Weights of a small mixture-of-experts language model, trained from scratch on English Wikipedia.
Experts: a sigmoid router, a shared expert of 256 neurons.
Below are experts of layer 6 (counted from 0) of a mixture-of-experts language model. Rows are named router (the router's row for the expert), down (a neuron's output weights, with its number) and show model dimensions 64-127. Each number is 50 + 15 x the weight over its row's rms, rounded and kept within 0 to 99.
After each expert's rows: "comes before" lists some tokens at least twice as common just after its tokens as in all text. This comes from a sample of Wikipedia text that the model never trained on. Tokens count by the router's weight.

# expert 6
router:50 55 54 42 73 58 08 59 78 48 60 43 57 62 44 58 39 58 34 59 61 45 69 46 44 53 56 41 29 68 57 33 34 44 38 45 46 17 21 20 39 73 50 05 72 42 45 43 31 42 35 47 47 48 45 44 81 40 55 41 60 39 42 70
down0:55 40 52 29 68 72 67 43 42 87 56 58 36 37 87 35 52 54 59 23 47 50 43 53 50 51 24 58 54 79 43 49 44 54 48 59 55 59 65 42 56 55 58 37 58 52 42 27 26 63 19 52 78 34 53 30 62 44 25 40 55 53 49 52
comes before: "|", "-", "or", "ist", "age", "y"

# expert 21
router:63 31 59 32 38 85 49 43 45 76 47 11 25 34 63 49 61 46 53 22 47 58 19 54 62 53 69 61 56 66 49 56 27 53 54 36 52 50 61 57 47 42 51 47 40 80 69 51 46 61 49 67 44 62 57 63 28 51 46 18 33 52 50 37
down0:53 35 48 54 59 36 43 59 66 27 41 45 42 53 53 75 25 58 56 61 33 17 62 54 43 36 55 12 63 00 51 55 54 68 42 64 79 31 64 35 40 75 41 36 31 36 77 36 49 54 42 39 53 34 67 57 51 71 38 54 40 44 69 77
comes before: " and", " ", " 19", " which", " but", " P"

# expert 10
router:46 50 38 51 24 42 57 43 45 66 36 28 22 29 44 47 45 22 78 58 39 28 66 60 72 32 73 67 23 85 55 44 35 51 40 64 55 63 29 51 21 76 63 68 61 45 48 40 66 32 45 43 55 64 32 73 47 64 43 47 44 28 71 37
down0:50 49 36 21 32 71 29 45 45 39 22 42 55 47 57 61 48 33 52 47 47 77 38 42 46 45 43 49 32 34 73 49 53 37 70 46 36 64 41 68 54 43 15 52 63 38 64 46 53 51 31 39 76 33 38 39 45 75 54 76 37 56 25 54
comes before: " of", "ed", "ment", "ing", "ion", "ation"

# expert 31
router:53 27 65 28 18 54 57 60 59 38 61 45 71 60 26 40 92 54 45 17 50 33 54 57 51 34 29 41 61 46 37 49 54 27 36 30 35 56 68 69 72 58 73 48 59 37 29 72 33 45 54 36 33 08 41 83 43 51 63 51 67 63 47 54
down0:68 35 61 63 38 33 63 58 58 72 66 52 54 66 36 61 29 28 46 55 53 25 56 43 49 45 68 78 35 50 59 48 49 99 68 76 62 58 50 00 21 49 49 53 63 38 47 36 21 36 43 50 72 46 64 38 21 42 45 66 40 28 48 66
comes before: "ed", " the", " a", "==", " that", " to"

# expert 26
router:37 49 20 32 44 60 28 53 65 60 69 68 34 37 46 69 36 26 40 40 78 61 63 64 42 08 44 56 38 52 60 71 65 38 61 50 58 44 59 35 49 71 36 56 72 48 51 46 57 63 71 79 15 44 56 54 72 65 43 43 48 52 47 50
down0:11 46 55 35 54 51 36 67 36 56 84 73 39 55 29 50 58 20 60 17 78 39 26 55 83 49 52 53 58 34 36 38 46 19 40 66 39 42 46 41 26 21 41 62 84 66 63 40 64 63 39 39 35 51 29 62 45 49 70 44 19 67 72 17
comes before: "\n", " ", " 0", " 1", " 2", " —"

# expert 23
router:28 65 57 19 44 58 41 31 53 36 47 71 66 60 42 45 42 55 56 26 60 66 30 49 63 54 60 74 67 44 42 39 30 60 42 59 43 55 39 52 51 76 38 24 58 58 80 59 41 56 61 56 48 52 69 67 26 53 54 71 57 74 60 44
down0:36 31 49 58 51 56 44 89 49 49 32 53 57 35 72 27 56 36 60 45 53 46 57 55 54 65 42 35 53 47 68 40 35 39 60 41 63 41 39 66 56 38 07 90 49 50 34 57 57 58 56 45 66 71 44 40 57 52 52 38 62 62 13 32
comes before: "s", ".", ",", " of", "ing", " and"

# expert 29
router:89 57 56 42 81 33 36 62 72 48 48 44 50 52 46 53 48 41 41 56 64 57 47 62 58 31 59 17 29 72 28 50 56 58 52 65 62 47 71 56 35 45 36 37 48 59 46 30 54 73 48 47 59 42 29 43 38 53 57 70 29 54 77 23
down0:34 72 63 32 42 69 53 38 64 60 48 65 38 56 59 72 50 58 57 61 78 60 38 61 32 53 55 23 66 31 54 40 54 24 60 36 45 61 28 36 48 42 51 49 68 52 94 77 30 69 35 42 64 33 53 36 71 72 58 67 60 54 33 49
comes before: " to", " in", " by", " on", " as", " with"

# expert 11
router:43 58 37 64 52 49 93 37 35 31 54 54 64 77 55 64 48 48 44 58 49 43 58 40 46 63 46 27 70 49 41 60 55 18 62 79 56 65 19 19 47 44 71 61 60 65 37 60 77 58 69 66 32 21 30 39 20 77 58 69 56 57 56 40
down0:53 59 71 55 24 54 44 57 37 82 68 50 42 48 49 35 78 29 45 36 62 42 55 61 34 60 47 34 37 34 55 44 73 51 52 68 58 61 24 36 63 40 63 31 17 57 51 55 46 42 46 58 39 47 43 54 63 59 44 62 41 58 34 50
comes before: "\n", "-", " the", " a", "The", " an"

# expert 3
router:58 65 35 47 23 50 58 55 20 33 37 73 78 60 53 26 43 45 62 50 33 62 40 42 16 70 59 31 31 55 49 63 56 16 42 48 61 59 31 37 68 86 58 49 48 27 67 32 56 35 47 32 62 61 54 52 66 32 43 62 41 49 52 57
down0:46 31 67 67 64 29 50 25 29 45 46 47 53 75 56 66 52 65 54 71 78 48 29 32 29 59 49 39 43 50 69 43 30 42 47 34 79 63 35 61 51 63 70 51 43 49 63 67 60 15 44 48 49 31 65 19 73 26 33 37 59 23 50 41
comes before: ",", " (", ".", " of", " and", " is"

# expert 7
router:77 49 58 57 40 59 61 42 64 47 78 61 23 27 64 40 58 76 38 53 54 44 52 66 75 34 15 30 36 46 73 54 59 48 44 74 67 33 74 64 55 34 68 53 54 74 82 41 61 46 39 70 43 58 27 40 48 42 52 49 43 49 54 32
down0:61 36 46 48 15 53 35 43 40 67 48 65 27 59 45 59 23 41 25 86 51 46 33 35 38 83 28 61 58 68 32 64 67 28 66 53 41 32 54 36 42 27 24 38 46 56 51 38 52 40 41 50 69 33 34 52 65 66 58 47 51 53 59 50
comes before: "\n", "a", " (", " =", "us", "†"